Experts of a small language model.
Size: 11 layers, width 224, vocabulary 8192.
Experts: 16 experts in each of 11 layers, 1 pick a token, a softmax router.
Below are experts of layer 5 (counted from 0) of a mixture-of-experts language model. Rows are named router (the router's row for the expert), down (a neuron's output weights, with its number) and show model dimensions 0-223. Each number is 500 + 50 x the weight over its row's rms, rounded and kept within 0 to 999. Numbers have three digits each.
After each expert's rows: a language model's description of what the expert responds to. This comes from a sample of Wikipedia text that the model never trained on.

# expert 3
router:400442597495519478597458548523445493633515550529504588517532527495487463583572455561497517441546549405608547523450432463512510502519509509435494449475480540484346460471485434464506466435486494415504476523519435427460525507609459467502469560513534489498572535519513474555571444514402481458525529520468598568617495541565500473506519501496484375508434507429581508475531493486500488512450564499467405514521480548433398532465558594480609459459489413395493596446413505545441550516606493541509485427542459500569460473473477512493450529515523519438515432501528485462426545458525480484450482445494536497561444495473447402456507556539506494469494495515539506543467485589370466534486
down0:471524512445508475468499508519474446552513513465469485422538599432572527530443556495564552504606358553418467596463568494493586472455445471400482540473455435544467498474512458533489530444523411538387486487410545510568524440576456520473481464552473532459491570580525512487516529526430459395495529488469573512440472489386433548439590502545392429491485544515525611491512462508436474515593431438501483504504550452592512546461485477562506453521598514408498476540468483556490560552418492507449553471509442559479496484531513501471547519571472508550448511544640543502457555488542556453510504484448526490506390500467514502520424462485459509505480506511588446507492538366440560528378
down1:603440477478497471388497471417497552487444497479587520537574422532511498493639593474576587465556558546510458376544418539526505472531477577390503481532570574496451504543469492619480499481517538523548463497522627556509604508540503542546490518449493538428538486498548508486502503460477445492475434526532516500415547423520469504514465435515396590568432488511465473537471501497456447476499550460511547491401487529581490490454477435526524479459463475557455424461548480551460557472470441503471526514463472574425432550441422422507478591495491590435518514458506496525394648431486542546503529573475538472440437554477523486418483467512526542503514468594457562537512566528569440540455
down2:539452544518484551423499512449594573557401514507506460470484502550488561456517472539580506559452519520401396512549553593457533511493514545522443485521557564512474458561567529490595526480611531503484540498495562575481526509520516472509529448398469527417501518556463453526520499477444504536570379478431469493552500482597458363531479441581466476423550546465525460391525428500557486532522514532483533496511448474540461522493478452492577520484571566520449542426463593476510569551572579488513625496471489537631492502512545494456487598469408572498454548567595457462448517526541470480536516477462562467518431467459571604507486525466469518604462446552485420410493462510508562508598
down3:520580436506498546473463460462392500532482553592384516504457415534583536505486510534573440383529505493517415514484535569495504550460474499590529459559502541592480581558461472557450580606515482409458404514488633456547452460443536574541531443502492546383489505467474528513497423576561444516471460431538496493469535523455483414492522507471496564421536507457396512424552561521501529462454505544522487519481498470541512559483586526566509488573457531430455441607534528509579538527455548563414552510462464469517488484600451528551451532580580449462493481584577537537466581524418472519481486487471427450509584578537469495471507544585411559494554489585475531525543461483461509509504
Description: Capital letters and math. Single capital letters and pieces inside acronyms and foreign names, plus LaTeX math tokens such as $, \, _{, as in CPU, PUK, Māori.

# expert 1
router:536457468525537481480489551488437577365561489412568477519478565522476514411495493447477501390444545413497501530534510415485478504485466425449596490497401603530469524487575533552570520468584433548584496456490585508477546460480553596542481511515463403517479492466615469430499455658507414383498514516500591455479549447478546387451417458519433491478487602525507468516452486516418500519506583481534431523470524447548455510517481505531462577533473483485515454535481474452417523566433484522561504441502489512516546510512547402514444512531602555471469456522524483482509462509484494471578465602599482445559512506453544451499500472526542584554501462552610473500480517540580454416500
down0:460557378489502492424444524612575444486540508551478480505548547454459459402365459429449484365519506499514524474479556492485420614508455559520498482579512541516506492541563458529491446471505397447509484411536524527465446512517468347491492532473440561504514480545375453469423430549522622491453572525542524490457452542558453511567562449467501478470499509503450496458567500472508449519497451443447514475509517449497498416359499527491479457401542536523521473449532568505411520488551510517558490589446517590575511517504506461491527451536575553547536463507514578565523475498439414522447483520436487481524477539452433479551591470550559487540514423513520476589480594482525426412477
down1:530404515451491493500502515471404445571525475369475431467533487500501481482459483474614529479502520569423443561490471511562534557559512453470490490505473442487546454517452523548500495448491449410412546512554493515502473513495470517507515559534527491456569485546532478504542490391516580486457507501505588490540537533571500533459493489478598568467553469458574561507466487423462454380416481494534514523540431637444574482444564488555576485430471468433652455521524522372481411510514479574554512601499464511513475495493570493504541481551502402485460381522562472549440540428574542483497450583554428488445471414455574577513569474553512433526557501494481577399533521526466419559517
down2:514568552527447533444567440484495515410512510452540465514494444510493515506522446460469550481532456531380429502605487567492484533484434463533468525520502552466495548377535615444547515489525484524449474554568533468575527427423625484480456550508433478442450508600513618502471537516468504565533486605502488514538479628459592498499463510492483441445500530505533516479468434405486404595578477476553452521534522534545497481516564543522499417593529593515517474503413514511447516481458400526529449627508496466460532459501499482585478516508536466454562503534392495618512491533512525468415463463482469488438533461470372472485438479534522534479525556440426420434532578537586467580527
down3:501475510445581482521542488479528518438523556533492506452427542563415571523562438481568481517455519606472488529480453486559535495505484522517416559501479522475452474408493452521464532472473458523473563504439467502505489497379504479439422366506596585520399549468395405533465426479477524437547542532539509551377587517493579530511564542569477525573481525510432520611577617552520568505536444476439371520528466649512461499465483420512500492502513519410546432492478523453578451509505442496473467520472555447496484483628557546501461549538471524400476528437539470528494488424537536524525644446485533480498498544580491529486551519559417600509500514515499551486505495479501544523469
Description: Infobox field names. Field labels and values in infoboxes and taxoboxes before a colon, such as Location, Born, Kingdom, Order, Event, Total.

# expert 7
router:453485530466567482642584485403580506455504501520455479515510489531431546496473456507505641520552535585465376519417527471368508563598475516437471500470488409449566509496492527487589408522522501502479552375415530524494396502448476491502519532457464543504555532480469450517495527410596569497524540525484405528510486449490523490473431469484591556564451461558471470476597566536536561490560564486409454503481551491461530574498558488514474519391477412456522482493452507548506393485537536524400524548487579513640518499529544596499480512457460454531556467490491580534488458409488501460460493496535605502523546463611426534510537462493522480508504424508466496441522470484554496503528
down0:518541512481467497407530574450508499508490547493453549488430472463483500546507577520499471493531447520564543393557533386560544555542516469578444599500491633414512496529578551488406534491469514517541436531564539460522514511483471385519494514453442487516504517456508484479520473492454416527553532494524466560548570576544471470491467503415531436458457494403583434472575486411472464552540346419460506606366495482525460442489423567438436508508577462575440571505510471457443479486465505510505614479505467507498564441515476572499478502512465513523465469492474504492416524549561491456445542418516447430482478510467535512507452486556514505455509584533560366546584640506523498552585
down1:517457501610444557414495485563458473567398529578411458492505541476516557487500622486579518484468498495556564490481545549519462482539559538559512535442512606476524524522508484511492504489426505576469549490490563482540452541518546525426514569432557600512508471535522528380570491454480510451545396610577469518535553553510469490549537448462488451409514485548426557539458445436497474573454554536553547476468394518532512492491415448509475484488535492454448547490563457478568536561542575427538576521421557503462541518584588389580471503489490441469525474471589502501529459418481464499390550503507552337532526523444547544526560489522493433514509551544559536461521563499472608426522
down2:449511352558523418450513465507586390586497579599491512519402507446595523506452460540510442486449531494543600489505466442478596465446485479458476497514471597439470398526508520617473512474480520589548478545498546528508535471523533444499493526531453437584448457481458525541483571495480423557464403465437486623497408504531489509394539582448492389500555541511527430459518453527511616509387526443519614465457455537467540439468507499458404529451524496511456594461422475485566501519503518536521553461626477520525537449511521512527534462467477468476560433452497476446563493530468464482453567538492491487452504497474502396475468539552530447523500519506505483448513562513398565425525
down3:488597441477521454486487444454462481550375508524442551488546604581462600504497510506530518535434539508555590518543530440510567548522575535451486600560368490496496531480464527469439548490555534619542494520472520468483515491463516398474535413575534559410460575536463503436612476592555447537495514514506465445440452515409519474458525509524465565526457569554464488564583502513490444443440404506515464472510477588541501500423474548542453482518443528486393465576491465466466599596491530511489500531562489453511562475488529474447492504416507500434536534478439458579444483567585521574491620424589439543510427489435559552507517481421513501418513457545566496561521533514524436531509
Description: Plural and verb suffixes. Word-final suffixes like -s, -es, -ed, -ies on nouns and verbs, plus function words like those, since, once, following.

# expert 6
router:485405463502576520570583537491510532506502598430489444503467415499458479427451529396519552552456502454461488433495474508504420528455500480455450545497465487516442535524511401466465582560513434629571541504542479548455468516407504528562569497482510511593450541470533489598423488503561609430449490467515556461463505513473464536599508412494563497509522453523485569644456584479518566504565419558598566538478449440493397529513567412583574486490505554426494521540434503562496543542373477550494462512428471580521526507597383528624541491503462484435445499463515483461472501491506485509471520499508465514402533498573474502472481441519449572444480516412481566524491487524523501528510
down0:480499532477523534464492482494548510551566453463374444517452487570488436489474472453531473516521483573508573544478417376695551414435401535455433536519513491468582414486505542538536376558517552470464430492536453509544473523500461522508520453468565490438531493520527406510525510575595550481476541497504461533498517451578521575515592492547510467494444397561468604411458477472414489470492466551522435609453434475610515558592489484560424486455488532418517445515463497437510570480527407545538505541447500448550447550534467499461534542570548553540469487521460536572481528525516512504410640557431515489514549509532487518489522411448529460483499449531557497568525538481478505574510
down1:443504509491430508485465549549478442439528566500500483508466484473445509532378524451463487566600435516463407508490477472576427667534510530450421444485553563501517443511567510461549569471492467505531499586542516440508575550526422495489458534481476543537546495512488535599508547500521549497421550430508446479521437334592465528531533561550626587553408482473464417469443475516490536419468540507402567440543479503465405475506520472506528433498528441486526483514533473537529580561523585451585547528514464491488503567439570463450512548493619554519459522447431546489459453439481614538481554487589501482511489484588515550561438445489449581575507537531481456467506435453519490562511
down2:449449440486514537525569561546460521499517468540442526413533553513477397516553474543473513423538493535529464551552485529579520513523543379452599542502425475515500529574469452483545557542450485494483539465523461367521428434612504493472441447510545622468471509441473568609554445465509492467583415475518451524504442526473436546435508479408452478532446429479534450514517451389595540551515538510532510549597509517578424482508443549542516514459506493465541493483464494534570555464418477460533512485446517533472654570450460395610531452441518551495466487475462479567525486554504546367535439544503402487490542472477425496515565507502605485538464510589501455456504510512447581531514
down3:445486501507591515514517545484555579430396507459442489566498476490594493542482437447495499552487482550518480466545457566482626472464560445469552453538550453421502557507446465587575499492544517504452443480512528458445479525531413528430426560455547502456468554575534438428489437513485482453400459547513528576427543491507489455441562628398447379521544469516448577528528610480515572651485477549511478575536551493559520532535502478548459487492466504498443499521564477504616510524455540462504503522459425505462569601539515465544541450514459446538454437497499447499512494503483464502498510419519410490419540406575507495501628529440549513462505603481569497431535500430527578553446
Description: Numbers, opening parentheses. Opening parentheses and year digits, especially in biography infoboxes with dates of birth and death, heights, ages, and year ranges.

# expert 5
router:481519499537470548399409521540540412496471574402478566524503467520570475477560531549473503493440415459451509527556432526564424543484523541573491470543533518433490535545414501493501507567518466526490505597376459536516441577519509534553531496573540557471507455557461522536526566505474511610392485488456433474501500559580481470506443470475557423572517436519472468474549500489511494408465431509460531479420528471544477533454405489594447486568519534533484485423588470485417597552455481491617539490490506431365472549436598539490475460526510489462451544560491475431465539349541532468509514556450515485536452540555521533539455497552514577556448550533473512535493476405411527494361
down0:571487517472495455521476491489481592529529487461439573522472415529555460534566456543433574497420464493493490533550485413585553545467530537526652436468598571541524536495542492527547385661458428513472429527477486404472488503414531546469445434440511608565489503526539512444509522474579541546521496469465561447616432438514449471440442534536456533403536565451552519534486486526405528455401511478560469533421458534478533447529521547365517423515488437527548487505484519501524580548475429501453437564569468441574535491534541440554477482537454486504520488587465543428406526450484488491496433536446526532485463462523491584522507544546550536498496567531528491397470522488460438453560
down1:547438501522519495461525466528379569449452508421457517482549553462536406518503452498451593471548430507582551477448470530492502545475570488507480535589387488600490539609490434434479430486433444492463504568491503445562484499475433410517458550569499560576552567461571479490515503446501499562389521499428454538514514464514509557447508500542534547444489460520500392580541500648568495449357549483476436486552519472393590436485474534456429496490447364429518456512557478516553503516561464506486445447540435388435497518534459525485505444542485509429553555462458436453486475502484468514561496509554554526533489484467465590568505441563597530523505511542502560517516503533457426458567
down2:503529417570524479449462515491428553509451506607460521490524474460438553520490470454541611546535483581575530460623521513524501453511437476471422477406377458458502369549535504376588511446529474553435463514514487575512516460516572491465481484530522478511545473529595538430497534466440473491517538488393501495489524444530563492527421481528442625424544467471576553439511496361464552552517530463480466561521516556438515466455481530472485520434544549501520482516408505427501486492408503450494451564529487520564546567561478446468445552447475508458577563429549473501527393428477505450435493535474544469399493512559573529555570556506500459444532472399449431529481438546520446432437
down3:511459400480499469493471522503594538473605563516516412599403506565507538499498386436396459515619517552529480494489509441459537593420566582571496494486470554605561477455484508460451446535560487534416558490507447442562523492479506451517451551569506481476453510544498486492489500549542474491505540439537451435645528478550370548489467475586600467525409492467431500534557469532481504485484575562449441477394538508482624543508503547535432407467517492385494481515501543477488427471469480543475422425505565528502391553477527488416558475505411590477452474455498482485489480494521500544488553496471417503541568538539564514558485474544564493416495486474526445482444538559513507564537
Description: Space before number. Bare space tokens, usually right before a number or capitalized word mid-sentence, as in "out of 100", "the 1930 season".

# expert 11
router:551493463517515554475446519490528415526499506466458631517436506451500462520441528519525465485543440594481538437591456519599434474487574539612576518513523539524486548455541542511529478504435618522518427595476466407454458624481555557445434490553458507487491512539507552481580527473516487562436435447544459507501422456433583664542514454482497482493534465516580501424463526510532509519562551472547453544462484491588535498399502505563475596525464468570459477551493539460530431513526511511490492472509462605431487418490578556464459403509536508505494580464484446626554492563475482480431517561522478454433543495531596416449461519481482378577472457484448506449509467475477512504394
down0:457497525550542481522465482444425389516530424463476401438527416503498539454509526492470480447565490472524517586408447524474500584496475501502507480577524379524498466526555591508497428404505462425422441536460480444416447381413478477483440522483413555474559419516480521559532447487525435459400547468474460568495539515576476477487527525518475413513461565504426456570575467528477534598446431527515527550556478505521485443439531453442468468522511529462445573487415426534388564457498561526392508492445539463475398570512553462516457542536494508436501534652433468539492473488536537468549468539556498431591400482529484568530539496493510483457500507490523578531556560458472511406561
down1:497435528514556566540423495515459418453551617577502436485543508420608544379551495547508411465558469502505549530546524570471388417472544473527545510589424355496472505560597553616553479457491443542611473470540504503519505414476481458514564464494372434530505482424510562493454487548387548500482542615523490504456469499454480501440510483545431533512470466461483558555399418459491485481495489533418484488513481506526513504540492482438547459468557529568526515410476394575491489480534419499535497455487491452425513533539437437558509416529407469503426509505504470505491480553496488577523442519494482466425512509455496477457436497497540426424522555434553419560429553454543513511490
down2:534404463507468518511513558418549458502488546480579410516493548555474415519489580464480581464478568531507527576474567547502570481516503561565527568521512627469491470460491464491433506547554449570579492519519372446512488464510436505557496417520480530483538475541474474445472471574479499535575467462547536458575505540541475491508521488495473498539445527438467516454459462460558409592558492463487511592525520537507446514594502442582493466561503503479550550458450436448577526453384510530483543606442512495450464542519462538593467577493422506553550500464530468535456437525473516434548547448431530500606507435468484587585498560504568608510584636555474524593472492478599420610501
down3:604517512529481421500537444472560613497490494518461578486486519494513603464525495449569606507581473526458580512450568602483575585438519552420586540439532488511443453476490522433527476429586543463490501518577553521511486500480542421553509510528408515524504448458450558511453481478507515513496497495430452488437579517453442483484446452526417486415499403501468516512437492472534465498511477501512503538493459442442488457602479519561505527503430452567494505454372526501514564414562506502541567495451440447430498431597476499510588531655620454523455502429416531613467551442545500505469469536518533557509449400519543537479523547567609507552494495531559445509435573424485453525510
Description: Institution and media nouns. Common nouns naming organizations, places and works after the or a, such as film, University, album, League, River, club.

# expert 4
router:465514453511540518524489495478481518463472440542551499483469560467535508447561441478465582437575535452531482463475504507484461440542490543523412525494477502542530466471538545506562532480502471472423568535565596498557473601564440493600535423478492459485479418486485579429484504558542443478458535480408484556498529417568484413598618512504542571521611569510512473505556423452546427510578527527538498517555411580586469429507519447387519478577473548519532540416474556507461492541530526476470471498593557410394436456429409461491537625434471367479525458523472499533506536567516494448457522535439459558384525483480398473492496420518482599472562560503485442558523510544515453493507
down0:517579523500430435602497518531488590455527562536495562587479471535486505428502560533484508500435442481517525514505512523483468405516511512542476443484503555437546501481478517438449506510492460436539464465583498467473500453452457412406476532543547429422497473525442479494465457573464423506492502450560515494446447618549569509507581464472563418552531496511460465602442481473426433399453536496497504515483472455595497458437472540515444545508463472415538501473478490483434624455581584413566509645428572532545577493485457442528526440452527558548536465537459579581528471517530480488482549481507496553517494426510491542510508513686519506424496504601499521666510470415519522469531
down1:442557504558409574537422492482482495527501417409551477407518609465505493439462509456577535504507543443412555454526499520460421438415442525484532512491501443537522433488501549598543451472552475449493504504431532525487454523506467620572502542459463462493397453436532535404534441497484516476600441429507519420505467388511425450541507521531414513475524463439472457596506495466472565541535525509474538466566560476511497520457510543445528475544387500565476503574467507581558430496546483504487441493569558372488513546509526478471525510510567452411360535537503440536480545636503404543544469554455476574510496569493480472474539484494531542489552430579395529457492484481607510471460
down2:506507583513520455551537429568509440455489460456523479476499558570452561494517435493514505603495471535418517525505510484577501546433428438467493544463514472525366469417504542448430483521513526559428462438504540543447400444419465511477449573507499491389507443496535371542438483554565392384494513567466503526481510466535604497448441502481498475527466537517514606496497543438536488550444535497484548407526427456444540377500544484535498426448568537538477493431532470455649460461548515452477519535537528554583486456486443514471536462466481499518542607467548462531485490461557574503463444584477565504508416452519565560520550568377518584451496508605488540474427475480439492534484
down3:533426486467436538450494441478483479488512448515517393429554592481508582441484512567465550514559521588610552435535456417525424492513470510504465523481512519510533512501515482604404448468457448474560490503494470469493516558392521457426492556542535519539492405553522437501470518556434448529410525471472453540460557542504411524476414573571578441452540401546421450524446579484434446448528477493593616462460543506518564547440566564473444536532537586452481529467429551569544466547446551642522540455408519479513494576470528480565496499523526440398526566448532457520452576525553414541556482447516504509482426471503496561496476424527518516608527539497527465554559526550507450561473
Description: Verbs, auxiliaries, adverbs. Auxiliaries and verbs after a subject, such as to, was, had, not, also, and adverb endings like deeply, properly.

# expert 14
router:510482543517540423454475436531489521528516394583439460452518481509433514505443386451492467545394604474461459497501537573491577486504520484545456541583607451467500497527543571420439414515513478587427498468523459493500498481435486435483546548587538491490416508565375544574416588521533516445504463450545472441490390471467566483486447590529483534455464492409496587488445454537473460517578473422531476482543602442557520536491514507468458454477564531402481505566554428470528503381494580474537417587442477507454541521544536464465580529521473515538486484433482462504549513456458544481504433419475507495521495503401434537531501493499546423363487563436558524496516598489567524499529
down0:519579466472508487446510522449447532438489467497552547392579590605567505444522544555399463562554370501574443506498493529459459515552542476526500522523582561556494462460490461593486455417469502475513472502511511488539532453584431397484498563440553441522538486501421484484504517482505530477567541543467470541522425468487513368482476476539407553453535478501456526567535478586506489528655417526451465534524471534473474439415510484546419457489491432498575585467471543484511516606488472524570479470387529481504478460452405515501534406582585588560478524424460528494472505523533464609479503468584536544469474517415494516550562452518430492481450518409497472498462414561444570517445
down1:492540518548468475471451533539566552470523439518564454607541490508473556643511504494528474483469512560535449495506487464447534509510533380399530546512482468484528434465507435506527586457484549529569442666549504447506485451550513524607513369449515422525502456526467500509504445512503557546464509544487583462529500478464459447517524479488553465431429528465522416485463490518518475544423410454524506441483419557513422471482484544519561470475443544439518488390479557581639481537503467538484396522487649456414506510591447601543560533531481409520519423536462542554547504540511407509573554526454505530423574441529473457508461521549451568535540450512507584453523474444544469457534
down2:543453469490513509529559487442523526571567469508492486448536561447531513504598461492531517503557501497514503462508535557416572426603531541515504473426486505548489416431546525451452566482481548391560515452562532513508528437623547552499471519540458548459463579532499534378602514507470441542526426556533491508495503515519581394537434477444443522514542500487509593489504471522402448504584423509522526540501510502415491421591522487491503440452500463553489398553443463503545490551538545511542586511505509515449530583547442399497399517410535396471536442522541551511426476455552589555553555554489488550527523537590604495518491478473520561520517414440461502454514598579385466595448
down3:590597462527483500476553484464397472556514485503481481433532370521521432540514608421494483561503540461533535455398469462485445474567503479473508501498573448455549484509465517450547537506493520480540434492516509513450397455588493537457520529544438482476506533548430511413520439578486454498424460522498532543546448486486470471602483452480445509563498470596452468522509571554614479478393471473553550477459561560465467505613430519461498494553437524473448493457564460475514505388619492453514377549545540464578398486386517450551534467509493556454507541510574503480558442556426582496511528454494548464524520413527415557495429481422563548524481574512571498554532497492565460434600
Description: Name-ending consonant pieces. Consonant-heavy pieces inside or ending proper names, such as Pala-n-ca, Bà-n, Bo-uch-ard, Ibrahi-m, and the Tech-n in Technologies.

# expert 10
router:622584478556382455463556508448490588473528414539562520461480556513524497501523594491571381464418432447469559549502528462488457538434451533469587443541568416463572509429558478500512536491501495562447521488506495482488473498617496554493494477499495656521518554541526428492465472418501551500476429615538472551442511495545506475481487478517446499509498446459406473459455429500467557514474462618467544473554502516537446561488527485555471440506481468458498477492529478434468553507595467527365577528548434434503381503525440513460525498558537534494549527494473541499517540391445547580560474414453505521571493495477431512512528629523536550520570601499432436537497410463454510477500
down0:471441439445535451537431428466540477510557626582568505422514511438538489517552485415484579511558576444463403500608455456514482513556504491484540528512430458446544515541499366462499652532585486514505553499484540574484575480512448462573524523509474483463500461587583485454453596532600543489505520494456458469505440503527518537555448573526589557562469481540546548414481500570572533555517442517455525515521421490470506538481562484509521420497453406533497582491424481508495427616475493543485476537510428577493466594515557530471522455439527520530513547485519485426549646430450521545568546585548534467488535528490532551501497466463408454578538457420487441489519414528468538507483
down1:516468458535512488583508495461422466499489517481565458566458600518566491543487493486489502441500469438424474442581542513504396455505674414508510400564522442520521594420487475504471566597520549474537489563518519461418477576474465470409486451490458456465534464497518513480551497532431493548472587550568523554518520513458539541532462483558607495530554496538485533577515501450514530546403559540472526459470423487459496532522468509499542514503459524431405518513429597433561414505450469484349550535457511445454471563505397583458472645526481464556474434531577497396536511482517546515494490503534514588524531470486514540431525426447571505432514592509479555501382463487483459552545
down2:441457554591505532443468527522450396515491512434459473497514449504506557560515521473551491492459465511549551550562504499480564502452520532624495559497449468523475481493576514387483520543515502537539583400467491610481502410463593467572493497516530487511560521484596458569512482499579512511403607557455518482512481487501523543493593377545580456431484451450503440437481468534449365604440513558431557442532495547501543565589561596532559492390484482414528471509462503437559459471550510611540484568439533477486533573489533492500541491509484449527492498497539446499525454534517488502469533478541366485428458442518473563537543466527566562516431456496439519508360480455610484512528
down3:516531543533464474466567468461524451540481468513585389430537543466524483453514438399486449531499442551400492508552491502535509516444412481576534371504419571470524573458606537463485439488473405475556526548517548463518420486489455526595561451508581455460533430519478597464484500470418493534434473452516496435485437523498525451528495557539462486472419427439519447530514609486577487455470434466506549496493415535496448443582510366468445477507482441545397505543398468520556501455513567509473487454474497515436534480421473487543495354527523550459446514532530542468564529520487420540491492496480579493501556584492414424614544533383486498566506494533458460398482434507522467485516
Description: Mid-word Latinate suffixes. Word-internal pieces and suffixes of long Latinate words, such as -ation, -ri-, -ion, -al in inappropriate, inclusionary, Liberation.

# expert 13
router:488510489522502487557638458491558517516491566525435460504557521513694468536515553588486524572431474607510512584541609588514487494428542508501563480474424486493494466599486406530462442467447571499490492533547488489540514434505524437489503526535475426515515486411550548431526444566482523479567482508530500440461579477457532502460466580523410488474468564538540526566481409454554425485516496454601520469514488510369514448503497490470514534520518476580585609445497539481558508474508590517533489431467467471586539486473467492561455542448504540519480493525530544480458546577567652520596520457547493539451525496576500580494445484505523478541578462505562543522531527562477408637504
down0:387489454495578525486487500503521461455517453527546570498402542530491565465453503429518576537457576492580487413435493427474489571430594523509478560571423588552521519496446598544495508491481527489552533530454545539495526403551588372473452554480525588599487562431519456487489469582576474541503457486558524496526431558603549535486500428446454515511405525465425447490496467565442587535516459446466584487448482521499471475518503434492582542582471424558510484522449515463469481536494482498503448552476513573553518481441465462430532580546501500468464459586560476608460468579527547544523544463447418532491436563436429476427470487467480448522432436396410462558518492434426502526453
down1:557536536412534552467531582534483506425440573527452615503478454475497483459501495476553472528409501475444443540523499482484448485553483492448534518468504539515568519549521468581486553535610530595455529542546426468613595504523510436504545548489536472451467544540523446515488466450427522456492573483447569510499530477480492542466527527502491548537406473515488502461454459450579425436503487448457532453470630515559540646506480517527557529577555392423442397540493624519503581528435515544541427460504495507454436509465577518493538449576492438513503491573493475589492545522588505521499453486485440387516487430466497483498428458551442473464433475451472458481524549362664530513474
down2:577497434518469481452505531465463488487540446528452542480583440420478442490537515559469557503494629592532525412451413496569559438502586458465516541529427473607522449455517472482492540533584449447530510496462504496596543467489426501542497520462521521490524498511512527596532472522553556525561417418441438552578513554502426555573443560494467399525474525456478514484552545521528527529465475510537517552515627473522347515489463536479463429508518490452472455412536491566392584478406425488454468486485508458531607481490512506474426525381522605526520446526527507464545455528588498473489501424542458567486451496409529371582471533513498459421510587451537511560448448507453461467542
down3:476447444510559577463508493486477542468462452579548451439381510502516545411499408503393469564484604515423528563454477556515494529499481497488533493501489532435511489472523530464467538379489545540441556534418497506460567512554513546603486594506490584530516458441545427485526538500538370538522506379484452514547499580533469454529531462587491530505555536513567458574509539393505458530452595432494422573542512439487451417528490540582467403431539449523427489539526531507646459494498540541530529478500570465497523529485495602543492482460510506589634489340460469528481543492525464484554471486483466592495479539531476574431499517450512528501551554508479432531475490494586534459551
Description: Table and field separators. Pipe separators in wiki tables, plus colons and dashes ending list or infobox labels, as in "Years active:", "Area:".

# expert 9
router:501479532471443501434416472524437553560523503506535548621555469565455516509446535361424449535467477472497515519454551424570473515525431514504476588458497518474515476516440484496520505487464407448490551511494526545503536597456534500504437559494499484465592456349508498507518523510449481582488531576559508511472551518498519549458398548533445431441429434538473497555404502467551513553457578599496469463553511506415535520631428440373594567582530505515511365508475567563558464474457500500464589533445557529491532528478414534573553544479462455533492421502514454474532475485538425590513496548525458472496481475495624494535494425461424458436515487428471502426486503507606501448480
down0:503439519535508531439531614435538419516585547528501517440539486558607521478534530487436537554490507525538579544508591543423506499556487453494501529529552470581549485384486509458518447526483610537467446554548577513455489430512615510519514416435521461450564477416465516552560541550500485496470492510467478512417532497512471659463501430443575426461518463577486542553411600431483469415524506532559513464468492469582510544531503509509494515477464479414535517485454582432451497426453432557480479531506548452590580454429447556507532456423520544406507618528520472482475514497601502515473505445515602466516485545469399515488509567547530579495546515523477534449473403543505463380480
down1:425539512507466611479574460503505532508521432515503390520557488511461475499619462552651505632507547463499403509588454473473609413476426484406472479450557527497537460560587490481497426499519459385495526423627451485451477421469555588565455481451551485545492528515430520471543521516458581493499556485455539542524526515517506471551458469529500486575517490540536447477478522453492530467596527506417513503570521520566381503539477486465512444532540430550477515552496612456487531530544560461529451508468544437528476505498542508439452491644486566542558545554454513559505429488555567483505442525474496518538614557453487455538588492557517457400565453490547542459524452460519540549542
down2:520509558481538519535493527547547648494449500465453519447475433452464457577449580406513445506473433544461447503484477468461415483460466526427539427549384525574457562530508475400448550415473534585570535474436488512510447450401569469534419433520501461470511403465510463549488546481541501564473480479401510474427510414495353515476510477570583477469590496434498492409442521456473423515496501463556529463342499566510458481534572542523511483502554453546526533540440523549564442477485526494542475562493497538471502426607478489433568524515597450527491504453488520482527507489530507546464574421415470599391490521542536462429505484487478492533486467443492503554527560514468369528514
down3:505466506442541545538450451536451392465588503510407504584419539620465476577432449445552521400503507482538536633572528564490454536512556560486540492482505532506553556526517461454424499541483531460498479482535494438571472576556486433518527609512510538452521513535468460541520461458483426470437545507474435578370495456465445425486432464542469611530454564536572472522594506562460509460509476432464486450515415511558479556512578523508542537517613434404548477512437403513501590494518477455447493509418468502517494508504516483491507500505485489585393536540535494521601530510541522499423466497564523453397506436502602486459457533415459469502552573559519556426531476436480407510444
Description: Prepositions after verbs. Prepositions such as on, in, of, at, from, with, mostly after a verb or clause, as in "died on", "appeared on".

# expert 12
router:485440519430442570493467488553498553569499480423535437501531535489487514569548547559452559527551499467571479490494499477478590550508490458602555498536478464518515434427503540464427587497397528444545453371458478529559572458508473436426492441467500446447478545481471553464507488449503476522545419502384473427499461585526401487449582438516562625542554561587538483478559520563551507482396419513500553432468488527456547464510502445521470464476508572580553462616466402520477468426483474491467392547508520477518496537496545521458512517450437457548468590497500608549549492558559423528459486529559452435478502499502651587478531411435539465495512459487493513449507536546551487605513
down0:547490444549452414552491530494554503585488511515560511430574496537504479371570526510467484579482496447533548470544545478434503566462502532417531464548500461471466489456514465541512397490409481512396458530623500443474477480525484485421506473544551444371480456518531545479500607616415532519505461518536554550514530412498493459554550520475474485486435524448489467501510501464474417537471443480526536510501491499423489474566525429465514522371424632555548524578517402517452509556515449498491553482546503412399423498479497519525459496533538542490520498529499449522532525557527430432496511466478455575462470500590506485470537447468524506414632538397539517674487403505551532442440
down1:453472553498502560453538439596465492464446522518490500541614510450458633460552543542555442507452511484457468456532490443552565575424597475512533561427457551430555535491516512555473521493506498505505558496527550442521575536542444453411500500526530619524543479437471487416414451461487566463538524515535516501492521506490410440426485584458451519411441519470585467558464481514502527548549464555458470410506452458528539487483529485598481577447574448432497562447562470501558601509482493514567483456442431470466517407468497518397443478517485521445477488412414477561555531457458474518631410552470568513478529487529531479517570544479534584533502511527552522674503431501481512408427
down2:536445418471493512460501557551543498526581488504545513460508522544490459474466510430496474511494481446592542548513510442430538450480560483489440477570463472497524445466598474478540448516594549559551442464535449498438540485473435462566519492462480552494569569503503498489455536490546545453533457431559572496539549489438428635458517494478448535433494554530552560408389455506416477425568561507503492484512438553500425462596535508443471454548466410489448497431425552561454448522472426474482491487586433577417542529578453520484507360544518464406590432525542466554474496515503519441508564522601444491573566564496427516560555560539488479463391518610545498369534450481562482472529
down3:459497485441551465412449459521545585459545515520522544523572491496471474490475567570514393486517454497526547443490546552513560524437449472539457410494599491532507423587492448459484444458632498567498536503488549511505512552546576435462492590557497527524482514511521551450535428530507484467531516542502495516465558544543380403491439535467439591526482498453416498524474461557545536452489547485477496517548506435447521454532411491547549397502464509528473502452474543415509609501476531519399445379578558479524580455450541540508509518492383535450496547465619596408549654529515538504487469483478564473544421448530553557569458538461526468477502485509514572555507442383402501511455
Description: Early name syllables. Short syllable pieces near the start of names and rare words, such as Jo-le-ne, Pra-ka-sh, phe-no-menon, especially in cast lists.